python train.py --balance_loss=0.0182 --lr_router=0.00166 --vocab_size=16833 --tie_embeddings=false --batch_tokens=65536 --train_tokens=233200000 --steps=3559 --dataset="wikipedia_en"
Below are experts of layer 2 (counted from 0) of a mixture-of-experts language model. Rows are named router (the router's row for the expert), down (a neuron's output weights, with its number) and show model dimensions 0-191. Each number is 500 + 40 x the weight over its row's rms, rounded and kept within 0 to 999. Numbers have three digits each.
Before each expert's rows: a language model's description of what the expert responds to. This comes from a sample of Wikipedia text that the model never trained on.

# expert 9
What it handles: Punctuation inside tokens
router:548489455538498521533506480475498499470508491497466501555487479454523547456437501456459481500469517436538529490444547436562468467451454585554480458478547513525440471449457497556524495551514456529473465579494510441510541478516546433501443518447476468504455539446481466442484513490596566449571463402518536576496557457540492584510467534454509445558489419536551575501431518521466597468545501485568480497538518549502500496543557537503502451532540515548509505485436519470507467523550471506541494550500509517517503427440503470528438496488533539551464537451456537461481474455464461535
down0:577544454522481494504546414543505511491464564455491467490467501448592580485512498473543550476521444490495523550499476517499444424500465484516505497477541565448519483559524525549419445475441531429409459509410523542475502543501411524554468494438518483438519508457544475522513541491502495518440439507533486476541485463525507533567592543505468478474560522543489525487576580450511503536585549524509434534534447490497446446457494514535426478518507522429490513537465469490469540483510515440487517417449459506493531538492510496427432566494505470498542502499461516520487515471563477497
down1:511553471423490496412473496524490525507544464472527451523421501530486481469462507551556503535472510475504569466526536500495476607466498570499480506458500459535431531482522528527513546494474502453496516523433473478476490527552521485529532607510488487516526532477484542534495499514484499477563391482421479528447491473512547535500545541492422517547512526523455589453472467610477524570545487458527485556493489462480564442499484441483531455497473467496592442473578473449566505501509546509524496473581543574525531492490515495550486479570470475490422539490427436522475530484581471499
down2:485460551531524454477452562557427560502425526526480553578499492432474531434525556483494536442502560544448523477495527538423502547503444549559461495504532481572523515557486492483494573519519459488484455590564514530571490547506485456481466434516422482435433559517422413508566509488566485496495521501492496474523499432516467516546513476503442531516481461441443567558512462551527526507490499526535463586485557496463527441556522533520513538570527498440460539490523570481512538504523513523477493525471483531516444524478478488550515464445468535478463442545434470431526479495526495495
down3:461406445485545491499539525503496517493455522445591465502497469490431456524541563485496472446524468530453464555541449417462501473499504459482518547499466420490517529475513449511507427477477493496490454443543505400533448454530495454531528434506541502505556535554534539527478511538536449527505500492524500497413480473517530458465492497501563470498502548452418530564516492538555487438448488457498591539543487437489525478490486490484526500455545450538446517497485428469500461398491468503502500499494581516516581509520438519504535454545502489542444529502456448369507548473558499443
down4:539457493494470441509526551421473568410451470445477509497475494421502546466493474440578485481522567528432482471530491524583547496489419552531516551503505572516459484493517505506498532455442432495579484521463556484498441446493521558450489494465559501522486573534571530490527588513500519440562506454463479477461525513526472495497418512490522487539507493574408507459409528494506493466522524522466513491502532517451552530597507530501457462400466500458532526512490529439531515528526480535478552504524501479489469516496518426507411571520539432484469494583538529519496490488527533492
down5:531473575509493480527499437479439473477465525512544435577504422539488501504554479505449522525477481518573498483519514512510512441485385496458526410493506587480473458570530441540544490550560525508504488555509512509544546550535505499489471458502568565439458433544498503555507479521520493422415461510515468497525439494439563436542518502491410542478503541499572450458585520460505513480464547473452504489486565529485522481530490532490533415502552425478476491484527577499479503462495602503504450461505481435521517534491540517463492512537474523531577535462480587521531495547504485506
down6:512401488540485517535513529514472545434502511484463563479492484517488516450462444496506498500471520574532526530493521498470499536440528578510512431563523527456469513570493457485535470451465546534476457536499501503553408534475485527475463488429491493471466499497425445548580469419566490500436514502525497471437552529471491572510492534527493468470516450434456454506487515507491543539549436537425418534467542462507510510529530550497447488538579510530540494560552490452525510479592553576503505481498444546562521522432488463387491476545476562499500529463420484517509510433453467474
down7:475394573501496511490525485476534521522502472577443543510498594469490445567491510480516541453494468585494486461452464484561471474447525482463564523545505529491622516504541497540521482543502500448446452473517493504479474530512487476516486480436501476479531472413486520584484425536541493495489497507567522541459529545538449494471482497479498495560546553518540431589485511504473522512531515488488484510518568420416527481496462547520500483445466557471540488543539509561497549558546457516518547548515506516490571457479521538483536426507523458465517560445548581581564566555533480491
down8:548510497507435488436554470445542531490417417563486462480540458534517503518538490457535478571490511510466509509505494450492496526515514562435488469452522464444495494554520406511535468476456545458518519499549454453533528438485503484499554544494425483526455515521520540466505466514531560495562571538478626534415540521492489478493478472483597506549443537455546523503478463492496496520589527481429452515522429572541503526569541502476492469537501560484492448518523477527503522416525498448483524505537488464520458529418526516483473491481444437561483564435586508465511547504510505435
down9:476520460523440506454505528520482588446461478484447520551517522540491500455459479476451512539490539481516471459497577448487418571509517484515468430526480446460475573467495508560500525500470488454559465471531444470489553504497472453452466508503415560439506558437469565428545537491421456483591493462400505492510546509497538498538488503502563548494451499612468461495548474531538564516469473506439526499529419456479553521559511514499500527545487446447527487426506524477490497456544542528472527412489484531534490560515508492561456502557442435481480468484560519468529505473541555482
down10:535512498519439504513493491474533456505530446506505479493513517476502499513540533510482457445548522489493507590436564477468537529513545483480465491490495446473502512541482435508533504531485502557544510515536479538460507520461544454481539390487534539545469529591453447473536479446474487448568480492581466454494535467494555555461425512547469448439447422500506506502560501484499511381472529482481542487430479397590525427493436530489386540534541472568431542467526570451436475485473481550507490494516550527523539492514536473506486493477527509494487503585448472519544505482436442524
down11:517507508554470542452519442479568518532567513548441533559491558513520461477426450492492503510414514446466517521507456570437545543508551440532479502488533486474452559485541537532572427496474498506541466548506525497454533539475525496537500481494514485456435569542501460479501482528539484544513510527474405443536486473544497538510527507506515479582483529437460442524506526460497483471489538586458507497608554538517496487504491523610396485527463541522545455525517518569496466413527452557435530449512495565524490501519495531522545484435516445512439458490436506561557541543483518523
down12:517565466486498559505492469483420506553493545505526521544499486494513461550522474501535568528560626516501497460506494455541548486491569485494493569490460473502468552557516496503487542569591472486563499380467477462474514549511421563489524492511474477490499468525526528518522442524541465586459452471498487481512501589488486512428445464516560462469485496468520440467414545553529446524432559571519512459592525499468498525505528510459512479491421484465492486489515534489554488480423506580516536536498508491542525503526499555491546477414462451422482503510505503474524406504551528478
down13:548549576490497507562497537477449495566478528487538486491495519531463528519508543462534488520455496517517498495483481483538557515459465534539507475482534494549498522403491578542553550453510506468471488513477530509458401597451496524538505535443517527560573460511532503578407515543474419489494471525469495463506433544502585516469557481459467546499550480498519479533494541446488431560496471480478464503478471516482471458425534492494507542504501485506474488485487579576425581563460524386469479523410417479537581439540487526451473481554559488463534558509467501517484496528531488506
down14:522541500489453545433584532519510477511483473533475489507480531545479526441559467522498509495506454490504517505535553548522501424470573492498458547545554569527475438506545461535534449422499442472551545543456490537501415489495447454491459539538507470556452504470471581540436469469556550549525483493474505473541495510478422505465517560541403460448452469495529535610566458490458518541465514534601508493429502516546477473481436561482524474490502504496477501478488510501567551536512521576431460546499527538488578541534501502477571491486457482553527496479446522491436527571504465540
down15:415466517526464511508506437521513504549499472447468583556441511457481581538537461562489485485451519466528487452436447459481516500489489472491520490548537519508531621494503402482468510532453539513480479541422571448476592441493520507481525522477487511496546447482631579479485483569475527481540497499537502498498557535545511504447469433513483471492482536484520545510450450447441463477518476488497479471455544500458530516534455530502479498487465457567587454413465471468452513508515491557546522506504459463464538497552491507534473556432469459501440465438493579491418477533476504495
down16:514528461514527479468478470478483549553524507476472476488433445438531487543431490404461497478504500472542544414533504509449506538455509514525517473538535513440496507499477450467477489457525515472403532453475495559489436462463507445498563460529534537489529506495544482482531497485546544621464519483492523512541495424499551485503469505550589469554437534500484502467416471540506533528501464513520516553463460502539473517568448526562506451464555463464518405576574582465444592500465500488494477488591503578507457509469529480422518524491498460521443532516501482548489570481555558513
down17:500498520503523498501451481500518482509500490545380494481562510498544447462500535457502506527412567455402489507521523491435489499538512545507411494501513439470448544491456524491509438568497434550475426563510491531497491503550587500481484509484506444491518468535470524518479435495515451480426519485515534434583503524581532497477540510448501523485450499500385510543480525449527508470526469493483522434515480495462547473473459491484462504506551435445521491514472484544510418583419432519497432489466499513580509452477595508489575505468451533549431513525563473458530525509459454473
down18:510513542620477493482499509473498481453534519497451431472453410473533521526542444528495505469500481525502488526515505500475543468629458538523442590466540443499476521518568483516489518544431507536524494517507487482458610439551474551478485516551458519486445477581559425542511511445460545496447563437470471492560506508525481455509482467501477498494499565466533525499566466514521585463479549543458471451444594516529480550501507467504494443458482501488546497447493504410539492532472531458480472467559481494450543584486474473485524544481455516500457469488482538504558485481491492609
down19:507494459516594468440481477518510515529518484452576555418464445438468511468544569521466496522423488505458448535460550499466459454461480497533543527478546551565509418477478477514551499618456548508430530510519514508425480461504499485529512565446494509504475586493481518517586444494495449472434489518544543522453485509512539562491518500529543520556475483502539473541461446468481494494485471480441550523480556480497377498474503524571457538503433530531452557504497555537516510451499483498594488495524488513477553421567547542536446486504456510431527521531505489536508454484491563459
down20:540508445544525529432437507504490508589490484473516530517420504560507441519527581508513493500538477465471534507510592500521488469470526533534508469520548532531477459469484468519543424509467517486479494486437545481519559449575501556557437549482413540489459515517583506544524481486496465534551536456494484440518551461506529528544455556535504432498416462563487507528536549494497496468548490482564425500510455418502445459478571491532507492428518527500435602553488489471594536465527460524477464525531492430442429455519436469478462507477563469559503436514540493489463513475513491467
down21:492441512528439469476485537441465532499467519500451536479532455451471525550484459460465470504459452548473525545530530536453493533530468453462477492464471620463557439530532504524491587522416515521504472475560556527443518484460478546559505455460469529444495523440571474473550520497440562513544489518506527503548450506436553506431506474492477517529470465504535538507518568507445552515555447536440474446538510517522451557450571514485499492477453489486453468459453499544542517492516515589558475481523447546535440501567481531473542466534529482438565512482480488525409525462579600495
down22:500562505495566529530459479585523482559502447591459533493453544566499478469455535476450517573502544490519423453477473489511478474449567547528441536536419472534454457476537508461587541518553489521471514426453538565545473504488438551551521495573515531476438452429570534476437482514574467518452508544550548532480463539453449526497473567581501470509457493529476446514500530535548479503464414452521507517453483464529568485524509554482423555459462486510489587528497504548482479497505457498510523488474542504440487484515499497513541507422503502522523472505559526423526516545527504526
down23:475482437454526494387543477487512500521491560504573520514541554425416538508548515588483493462517523479567459542482445531517443538513484448518463514522530553460555488438523509542441492460506507521499448570471581495533440519544435471540536453515501470542515517469516472558471506467509432469450475479482515467480524472481465486541559573478475472433495550531485487554537494533534454532537537485507453514501475506539507434527493433413479462408528470528489505442487435492557491527478556516555494509424477519516480543495542538447502539531492561491461466539481474437469407473608464512
down24:533462457614535447511578462485495504530529515522500442515451439443435525479449467469458493526549491433514517516480576419523501470506524483505465454496472532409455545498516492501393428507477495570463507546467521469458468487519479439451500503464575537464457498548460513520514480442559552528533544521529543503567511520466466563523495468557501509407480456491457571479578529473460585424486501516507476542478539508492526495416449501484447448495532486461474494556511466478480559549510526490475503561516433494535515477535504498467489553477496516525519591486494445490530601481490441482
down25:513566496544566471450596488483457558481512462486450543566435495539494488482508524412515476497556510528496552449525537536546549571461516485497514498468567517475502530574419474525520503500523549537462504461546488513461472555564519529490479434520507530479558560545491500525480529519501522436493600485445518517461489489544486521504481494532473576529563555485486504535483454511514494477461535533566463538558488612524399491486498493439434522522456573474559513482510535482497503447474523502517451516488460509436469501489475442484486568568539533520381514505426483510476454549575530465
down26:495522483451496503470446520460420460551452487472424557526480502481508505541563495434559520521529526512524567438475495490439544543486498512556504490489508495452503466510501476426483481456516466484480511525518568503484505471525539553491532465617483579464521552584555544507463394482518466506527446467532509386530489495410471466515479495523546570455476440525552584562528459571533481549466536456448472513461542522402455552460566483445516475501491412561495455470466512504515537465461495506475528512536505485474508495497540460481506470539567481532508483571495511533518547456461489550
down27:513528568500536490477520515513507500473543586473484472519447496489490462530491502501493492557552526526518511502408483478436465502459517444545449561483479427484482538504520488534500544582487518472421502501504463510459472504452509541538470430437602522386527563530440518453494573478458513471501485571459461522441432535559524469506521490521466539479577481528478457475557519483537503476555530481526524491463514563519583546570537560524499533469562498538478448454503379541515516552477503440507524475453432559513520544477429507464500528531522529543479556453488470460490571503530552456
down28:491501486491454513512545565529494501455501438585463466541497516551433483497536524474465499526553481594530490502442520482504593513515507433525492524446457479463544557450484445522489541467502510499592574394451539530472519561505547549548537450440506561475505471510469476465523551571506540515471469455456546556490489521465520498493581516551581541467525501489503468532483549439533456520484509438471493492533453535411526534515546569543552517476508538524510526475454604522480527507549448493489471449446444470564474477543554486501515468488544554482505558509495454497577476504523496412
down29:493515442431495455498504504509437566507505516484469502486512494442448503519568496494469592451471454538554523464498475442515505462462485557540533476467449475423517580499513540548491486465521499520394507444405484479457491466492475465537443493544471520497505566555459522515464441466571480524431489531564522451405479527496563466460472539512436508517528477489502526521462408549430484527470455527449450517481515533572516477476433567533546569479480550447456498484476531486485534560511520501533465490500573453511494546562455458489510466513511577481508471468532460458397547507462468543
down30:529508505534517455519444484509521455439493543490471533461525501488489424556510511549538520477551478507493489568600412508490542497504456550427492486468475504530498505539545534453484504499439536456566477431484455463454525410551567531519517457449504445472593421449544557537523516559529469490484557473491526531502532518479527526445528483493603458496476520484451459468523443458487448469441447480484510509426535427446434536500487411494508503486541484444482499388531463441473460478554517457473506511540540400500482475535475479528554544506512525541536462489516510418467518497515515491
down31:488529587527487467469435526505474558416514452497526466469470575579513415464573526496472520440496597517547517532497543556530533479490498535400517485561475503497545485518461526450468470521535521519494504472561472543526475469475539596501453482418427529527462508468561466476532470537579494487413575512509560503508539525509482582506503438500489532461450495516491523477537553486503462533489498539511566516514513512501494487567573498479504519432478443524544541586545443483535471474484444516523573557506507487506446485547481535506477490503455493561523555456516508402465446470457491515
down32:475400524454561573489481547538449445564499490470491519458542543437476522498498500548494473533434444474490556526556421526498483553463488478474479492517534445583489475445530588499440461429533491519546510535514531526493510578496436536501446435492487509544494498491525548539456514495468499500513444521481477460479447492492444490468498514465455409546513473430529467537518467463543550474487472516470533518553459555522535489455548450518533531466473544531499525493534444438415521500563563540476440542415511538453522515532519464537559497557570431532443488517440447508515417506466463481
down33:558492402488485475502505453501517504489619449511473481527529459539526510519484491498498479494510460492496507556508514459496608534464558556434457473523553450444552507555489527512500495504428553512512438536479547549509490516611466447488491525463534500506484453516501432545451510505527477452487467514474441507512435450480481520485484544492498526490449510453545538488484526436453498406556483474586439526472484498515557481528508488449514501542499581518561471584528532450519511477509513439510393491539546530412505520435540474483504521527516433554505525456401462545465496437439512470
down34:590535471486559561483469507451542511532480468512517430552549429535551555487469539462492587492582480446526520467461510565540498454513563455546504543542508463496504479545498493547462454482530512569430507492470474446514440442548490529561412459500533529460508565530545482596491479463530494500484533479504542504514566513524466534540512525461497584502466484517461526577503473511524511445429516516530518503440479478468432448498561461527485454510536615509483460524571494498490475516563513479556499467480555587471509503430504486497513546531530525488499488458568440524499604521484482509
down35:515605517460462506494607551530470546516509500503540449497519483441487598498469468519529551595564413452506432503493477542445434457538545466568509489475470518546507507491510547511482453522456479517580432496514496436541424510527477495456509524531478470481523473441497578469466450502498515518541496455489455559484507502453496500535575526471507498555504447491514470491455496501550529500553566480407475509594490505524453499494555489496504549549516446520497487541525524465491468504430530568547527533508540518478490478456552428545542598456500495569504443546496530503464403505489531505
down36:502467601495534525465509537536533502432460469493530497521390542504465508516533497459536540524505496530530522563466465448523520491518525490511538521438511485495447549528545508507434512537527545472533542534600484481489581525499508539522478493578449531451501474475476514472493471531528511490525425514529544436564448552476501502446569507512572512410499639543485457477521475530441440503459496466566505489505489502503535454543539510514473559446559548466518479547529545446416519520515433412481544462470494516488544519490511585479523454443457540442445497468505429468498496428487515504
down37:503491554518437489496592466547467536523407390523497555513448421473501458450500544494536543573471469465470551611481527445529467437515444481488541525503452510544396545462472514548469555487517567517474476509508487512457508497479546456509564557500500484487488504518456498519492552416513517549544546482484541473458463490530551573459457547472482501482570538447528533506409502496537485508499595467498478523552521515500557487517490528476450423513567521482501483444467479546511456525474484513526466432512482509454454474511532426547514539513475535446519465439486504478489575584527487487
down38:505570446534484517481474438476476526446549546448476489492513482478514584472467436441517540438514575436524499508581472505520524481487581523507528550507505500486480478421507511500495539455446498522499523538440453556531518495467485505478539545514490527537408535445529444468449476495469473553540490485436512549524468513483417459495522475489465552551461562494540457518540433468401512486491545509543532542452493530469422472473454462507474513542554439549421504502525522480472472519419446644452467474539520508528550529557508445536486491521485483524553486537488503523528495480555484602
down39:481504507501494532592445550469493406464508516416502439478513517516463409457454495453535471544518535511461448473545505448450479387543565471500518500509537426485534512471510519510609466537489431521533549488578459507481591534464538540509521530484516493487471500501535489534495492606464560552528521477501469511476512559524504514562469445529454476484487447491449448434510504484550458413496465464477554512512482453523496482523574482485531494519541508532435442523501494547515530494550459429507490501484559525560489466517498529503506577432532483427481585430505461441447523520517505501
down40:592385450495502430481484537451513522528519541485544519480509472535529520518515463458438493527438461506517523516476529486477535547551523558497485490471445498473486578459559536475549496518491537550499543475505554420526545544454505583462462544522433509441539500548486491455542499475603537528482549436534431480550456555494465561487467528474535514564410538492449526478521561514441506510566502495452534500508517528527535546485493526452492459513516463473569492616437452459455525508528449510492498555465477538478488458529465475507430611452482491439471500504465518449545500464518499508
down41:494524589453505501550539463494456467514580498546539458506534596545506519506502524497491508538556444509543450499489485574510496503565450473473442505561575490495475526507477498487518464441469516512522563464542410491478470510516509492507481425502497540519511493543468455498436499426547493504509541423307465513495563509507493492500514466406515563543423521473518427488497490494461454459521507491484422435540518509544502562478529503543446499481505473583442485455508516526421462508522458489532495528479521550499465540526539564471487530490476519504505530475427547472510489521556536572
down42:533495483527551478485513501457538590549418575472474514496482467466436467502484441505536478490478529477527533527538561460562494484497549433486504606522494534474468458484444578582442468472539513516489528507468525485417529545527411541560545481486483544478502542504542547488535512507454482466496533519535429501479539562450485462519532457464474505491561492455480503509564516538555481460447487462491543510534462507467495519498431499503491518478445513504430610460481436470495506486596470471448511510466514489420498523564487552479467433471496446538589445464571449525458484533550442539
down43:492518527521436486496515581483526559502502452528431535478463556540481467499433483514465551486527430435516495469415545519451403504482515491507489493510478469500486553522446446518557468513518545432458444472515458493483497508507480525453508477456459492449486482416543479489515552539479462578534557502503438548509541418520537499483547519565494460470430541410524544447490432489523501496443549544516509488546546528487518512579489428518465516529587564467518477464482512476540488501423492522477550472508546561542502556466439543474479472490482406480457436495516503501440557407447536522
down44:519489531507559489523508545532582495517463556479462510517443517465497489466560475391506521496521489471515484461532496533480498522517615533555524558475510508508514560507512554511510501514539492527575497525467534462488567510424534545465508499505541483517465459514556474540515463488478374587421494518447502408480465562472505491527441443498478485442495474502513455488515502481539500499500494561501408433479557518438497576554453566528579536515512434540479482464481491431529495548408572430540503520539552491469511502445510447428546518548523517498502518481474469428504501554508555501
down45:505398547470532514504522558474454541423452496560507494525492501577531507480517502403497481483466486452511504554481424430538500474503568490495485490535516537550410524524519444482546585473589531519515524498516451438521567497449426547512512468485561529467500515473472498520413480439468559466507501494454560499585457560448489457536519471489548558479450394537481488533563442534566516524562533557481491489504483542518486456574510474547443451537537521466444508490476515496549535480536463565569496467438542518531462504485532438490492479505484485529462523489485470528473506419514481499
down46:497578557498522488531530551527549491480503463494457457514502489536540515548518518539486474538544524493516511519490509466480566514544505494538463572471456474446487556449504576580575520477474537510460476451533526455536515455473506541438565518436530439471503466526507451522459444482429464466443510451569491419454515531512418441452497527490641492524442579497525502445453507554480555522485533446471437528485468533522480501534465523524505530489464438489454524482478574520606504519533564517491516500436518457435523570448528538523496502397461476495468524511513538467465474518555503530
down47:497493409428569507473434472462479480508576507463451452512476464534511511454509481454518464512459531463549458509450460497505482458443456519562501500436529522528497476522467506534501464502548479563518444531563502444517488451558480504531449460510521420462553494427497488429565476452534503541443490488443486534522472530516554551557512473486568428434527477472532417451482526464510504499598505479498511542513542564598492505495503522496486490577498498450476544516530523560542512499499468496506527471499504512419453536572489537467503548467490436387549403486497491562531547536543459544
down48:514570528480470487564520525467548532555618471499583507507498528495527501548508458516480509512510447487509466445431559480505444485427491483555477531506457443462518508447454497494494573568543520501428561499563445527481499465454564543517495538529448477513483518425545471557498565510477506499533454450538503546514486498532583509532559486520437445550435484472515477489515495460496554431445561486540463497462462461520520486534512495526550507478420481469553517503491476559404510495476480432505479503527573531524526433398542509536582514476506443412512442503500547523565469510522505481
down49:485492432457556489483473527500517433514477530514520597460474482518517521514552503384452527522535512492517462495462584508429575534502488427445477478510492573511537456508452503473494420536484551512515467463438542529495536566481492471520495505457466419539484490494457457535465520508453570518575476536510506552573525529500542502566554471549438462447486454563519529481540477491514514435492479487420517515467486533498486407498519550491509495590545533394573476520446527479468463524473536525475473450533455513481417465491477475489515487478443537414512535516448528572548482536495520512
down50:515515478468462503482477472538494470558531500507469475479485506542464485546520528544524532519533497480490482447512482504490537509559465520552554453508487532520498477517533442510532507400450468498550549530537500478533483459497485589474500560505406529458523527520394469528565505524498514495470540523514502482533511488541497491492539463588544450435468498489517568457524551526541485463615487548501441590632488570577529441504566482438503484523519492479495511420495468467535419449450474582504505404544452534512483508498528547533546515439514528487473505441518475456488567584528488513
down51:524538503435491496556556504524531464530422503525490503471510389514527527551453422509504513524571526500497482377492508473532555498532561518474519433480398534479548506513462495489447553498500460554517503539452586496519526480502526547434460504421442475538548526586553550546498518575527476544514458573498491448535532552510538473500518471424505472600526501482480495481574566460569469541541417482482518540474486534540551529550473480523514497520525446531471520470522494529489484531498433506516530509415481419529526453479507466484511590486516541530548533504527489504548470502485527472
down52:456423481431540574476509489486472492520434538573425407517514577487602486468532513437420545595480480453514504511503450539521496491458487395514476512484483536502482429519559552472432554479500503557491499446482456494581494510486488500476471549514464466531483546521470550439528436541512482484486545491530504544517467518542487519496496492520518534463503469491558406510548519456461451462559408508462485559512513457528471545534518508471533479470488472481460575492506458499480522502435519581471454467519533539477496547557532545471454532468515530485543564498559561461432516483466570486
down53:536481521484480536513562522475487463494509471533461569513510499505495553488513459488467548537545454434562435464481367546445516430538552516563463468509542543489454386438494501572458489454511525472513495524516427500454516530534544485480498474529535448463418567514479467481492443448501472541510540424419543536493521454481533522518485522487540476498487484441493504465498481500484559525562578554491462457578520510530518528551486541441517544446504554541567450502481492479502493515474477516459517413463503497567460547542467445488517554454507526556451483466468527596466550428498479478
down54:468480453445571539499460504618489548532451557475498404536513493547537470511542504478567536423436515466440587478564448507560517506501524534444517525453525535442514451490498462472510530491456511499504516461519477427534429479473522577493492470566488526459503492485545507485541461455575479502458432542536541506428477489429554462533471533524549520474556499531469541485466432465484454542532543539521494457406488542512558456517480499450481509422477450554501495481496433518437435465519471493493511511478455555484534499571507471528466480442482462528511491515522477476466391492464500443
down55:452546444532552501425472544521480465486514508469474505522529498437484514452540552479439447499466484519428507509503493491506506543485495494555554484565529516477488472479506428590469471481479526528532504455535502465457490427476432500482464479512502481511544468449503486565465514514500426509523479470486532523514518444547483504571487446419510484421530556556491532508538519493479503516522505527461505525453576447494471466488482553459546505541579560524539440471584457524434410574506504540404503478655475557501483501478407464467484485520485620549489480491510494484528459489455511519
down56:527426489481441511511469520492481538547494453516481518429521524471590455538544480513464513473485576508467523492524548548485477523472463470541495573521569539533546491529451575472550542472457562517414513546477539506488488529458539447540450501429553551426494536469458588485476467530523487510523449530447502514501478488512509491494402435502489566534539461537492423508535516512514513514505466525484449514495468543528449523471477485613454493506504568503546519488430536565482500523558481438496485501388493449495502544470487528515577477509601493475447489459436441550555453500563524490
down57:549545538501520465586554453487497579479544517553483537495573502490449447412520466434532527511479494548479565458490592493482557481518458562487532498429415473519436488575522488505461495481489460528460537552410476473479444561458474535509461510448492563453508485492620498539554504478489475463552574543399475544479566519486548509523448543485547459455500478526498516526443497501540523492457534553548522594524473512494484489529454532474528518463455497446485509525474512521458523470451472470415469505510525449509523497483529432537535515528476491469503444467497476430475455541524511442
down58:559441494482492500468448482501502514575514494488492553442425454493470474534526487556579509398379474471484487551508476498469532560521438476490507492545461537507564506479452493498509470559494458473505515525514502514466494496499490500520515454480489520556491548511546540543483530526479469503490490529568530513448483403483510495574511562465601580511518538546517505567507515539474425503507485399448533480448443462503550500430479487484481578472462488459559467541491478612505521458486516507524544541426493511583589457510476449512561466457500448491498514456559467517509550490483570473
down59:497511530492536523531489506547547483522466529519532457509489496498509503486474456492512567514450504538512489483497544514505533564512459460460422409539498500612537522478526449440530389562562521512494485488543535492515515428498525493526477484459438508561522551547546607472554477563449511540544486450551514488414417483440481489511513468493490480474483492506459554423547558491504414519391492505550511467483652475495460452475503515506496456435497506521465475455517519511459531506521465491410500466529489469515502489550480532520489521534532480584442480433526468531471538442487472501
down60:517549505491476503451512523516549407477517505535553507472445458568504580476514489415473485480511490513530508505577497460519576504474532476461475592434510515505539513491467470500556485558455464477487565474501491459567499540540529481534522555448529495493439470499537464562520571554518422506503392529497522586489510481495489528539480502455546463506504538472458480528433490509436438513495554488482532435491506541514550505447435462508541530474529500441448535549485522524497490540503560451579532512447496504457499441519412547524510522476531511543540500488532486626468518592561537571
down61:639479478580476408521511480479518538504496445458516514550520559507478505512505473467450576482488536485520522497530466482502549434497568491551496539516591453386597486506525506494511463505494536452476513512434511503501491442497562499496486486535404550571466447478552560531519571496527532472424521475490495540522545514472503491466502531492490519500542481565556530497432513436470524436501491512526442570506518538443502536529542510502577507443513487476511604511490538468553511504481516444463434470556554455491470512527479424479585523511515448515534488542511488468510479471494576520
down62:521503539466492586444461466502580459507449465515551537469517527449485611524503556503538535502467551465462508479500572563509500538453472503527434514461558487590483528447511512489558460588481438553446458442496484484479550535510558476533490462477470535525478508509506504486554547487526556496509516517487450527500572521485490461454502550510524481514550575530563564478503479519488557457566443492589541479484469533458485518535512485457458452487431492510442482480466585406490505500521476464506482536470557405484443519430547519524495474470459437500480415526517476507540534500463471588
down63:506535497487558492549562520541483604510550523389435482489500447537533536447540520426489440483511561502432465542526444498414537476469484469480497493527515489508560514476488469481538498508443465515540478535485515541523487508542517510490486498494436513545506499484556496516465497464488501508469520541510482507468482513487492531523503504561507563496388483520485538478542615550486573510459514417570564495536459448462558548429536501513565460485502464496459444575540568549513509515416437578530509542482574478477563490483503466471491559513424509508462502434538529485563540426476517509
down64:487480527481498503430431550532557539521515530448500481527433542424504436453518508483502458387549509417517480461501470484528494521533483454527441493557495526487526459519436493500517506483461476504515465591536478517486468553556528482434501561451489465410473489503439462485496423563485557416414462508498554514492482570500483486457553522553420530473508487571545494516481453513480550500455476502506532557513565472542499450501439506476447464490557478559585490554483470515539525582433495518551446531528512527461518473481499520475473465528491494516558593496503437422439476515485509487
down65:525500543501521474587521546484544450510505490489502498483520431468419512461416506544423496493463466481560470550490519486488475483461484521539461498515466543483488569468462501514519561444456506567457502539545445478523532520538488508504508572508507489533519499482518463458557503446488513526501513533472589552463550524512515496419497459461378512463489453502497505500525523512467571495521434556491512524506372545532507491466544513519534441556499486580506393543461540439492459531530561507515510505498485485488516525464490496391478558544501584530487549561496558522579578571461530488
down66:482480415501472506548476507478550499445484423514543466518513426464486546518514420491484505478484509594500495436487464440522460529524459549467462538499569552513498443502533479517565407578500482461535489576481490447475488490495485572487549479512548501429429567447510519517529540548471562415505506526472473515482521493579449470567478499474470547418488502483448539462452494520509537495615521468577498536481455505505434476464485516478468464593433570474515435529475464421554477468541535479530561444530486526488483488474450490502501485457487526466518543453532559542515519477503495526
down67:471473523509445510436538525525521523539437451442475494440510518515476479513692459471473531515431470444496425494559508487444510529471486461486453493571527451468552485501514538513483496492470504481546490519537479553507466502452494552459548371490468523424492523525402526513439534510428488411482516472559506519457511512480515410479543511572534581527550502502501529561507538517528450545482466499495469406507547468456499489495500519566484482450528517514518471498502485519512570465572505466456521482506545466528446494483497502488530445559488498512484558503491469506537533572474552465
down68:544499411496475453510541497565557515461486518473558583521435493528511473467471406545539447450495473458504529462461541504522459411514516437513568508460529483477506513483472497494454487512541529568474539483513464464412550462529429428487508455491515517501511486564518491469497466518475467443583521497427479457513483498621630525490480470537421484454482551486536479461481438475463550494535495443515529504496477482439572434576507510516518457450472477493498547459536461523485574554497515551427522492485514556496480487512516481475595487520471546500510493554518485580480517515541506495
down69:529479498439513546512458532560565450497523484558502459449494519488529518538561517456572482423506470519491547485539448553489558478477592480453549519523423454536451547455457549532541474548463559588523534487479480518520510472486526499540505511520463605558522456517578554474494567452527477511493489511543513533527472511479503479491496581637482469493487447451450466513538487482439500508463550417478438483442525478487492515514597465540570526544453538497482491392464507564474462445449466511485488489498494510496487528449524535465504523502481528483534478465484517423575509507528455474
down70:518384489527463506486513419447493448482424483526450597550443484503545462529461505540495550416537509541500427423462501468546454519544488474498521533499506526540501508562458472521446530491482532481497464516513534486533428448481517465479552510493504480509430487465506542562512468532464551523536492496555487550549420477462438448452506456499504459430508512508542507488426559464452448511486576417484476448557503455532452448549481473542457438494465490451580570444524502480500469512457489449450528483438501458487501512551485528544472481606494531464505480525495489497490415493499572492
down71:483519587485560476468481519444467421481501479467531505490478508533453467511533509491575467517561457488531561541504476400533582533483508488508556507516458381465566545533553541471477470500588482524492497469513433519427524523495479466506446468609433529516516471517544466552530557519541518526476483575501481487507494505518384458561525485457469501507545564549523493488494487461497499503492499469503545482498480515451473486469639455506548484454439463454539490501538516526488534497504486476533482483587500523497508518535517524515549585468536516457449534466489510476410528536481431565
down72:513404433469462459466554493513498513514558471467557547497484518458527487517468514482517513520451457521522572499458518507492540547443477520505529529541467498546463516473494525484386434481568488528571471503498537495465444443550546506469535537465530607567530447462464576540489472491480542517554504600560492512481483509539512474462469549477538541483459458523523501496447496534431482444494579512596524457483530446457500431562441534486439534520450524506553527522456536442522471526458465507553532421496546595466486497468512516469516543546562529540479521509546474490499590509515468508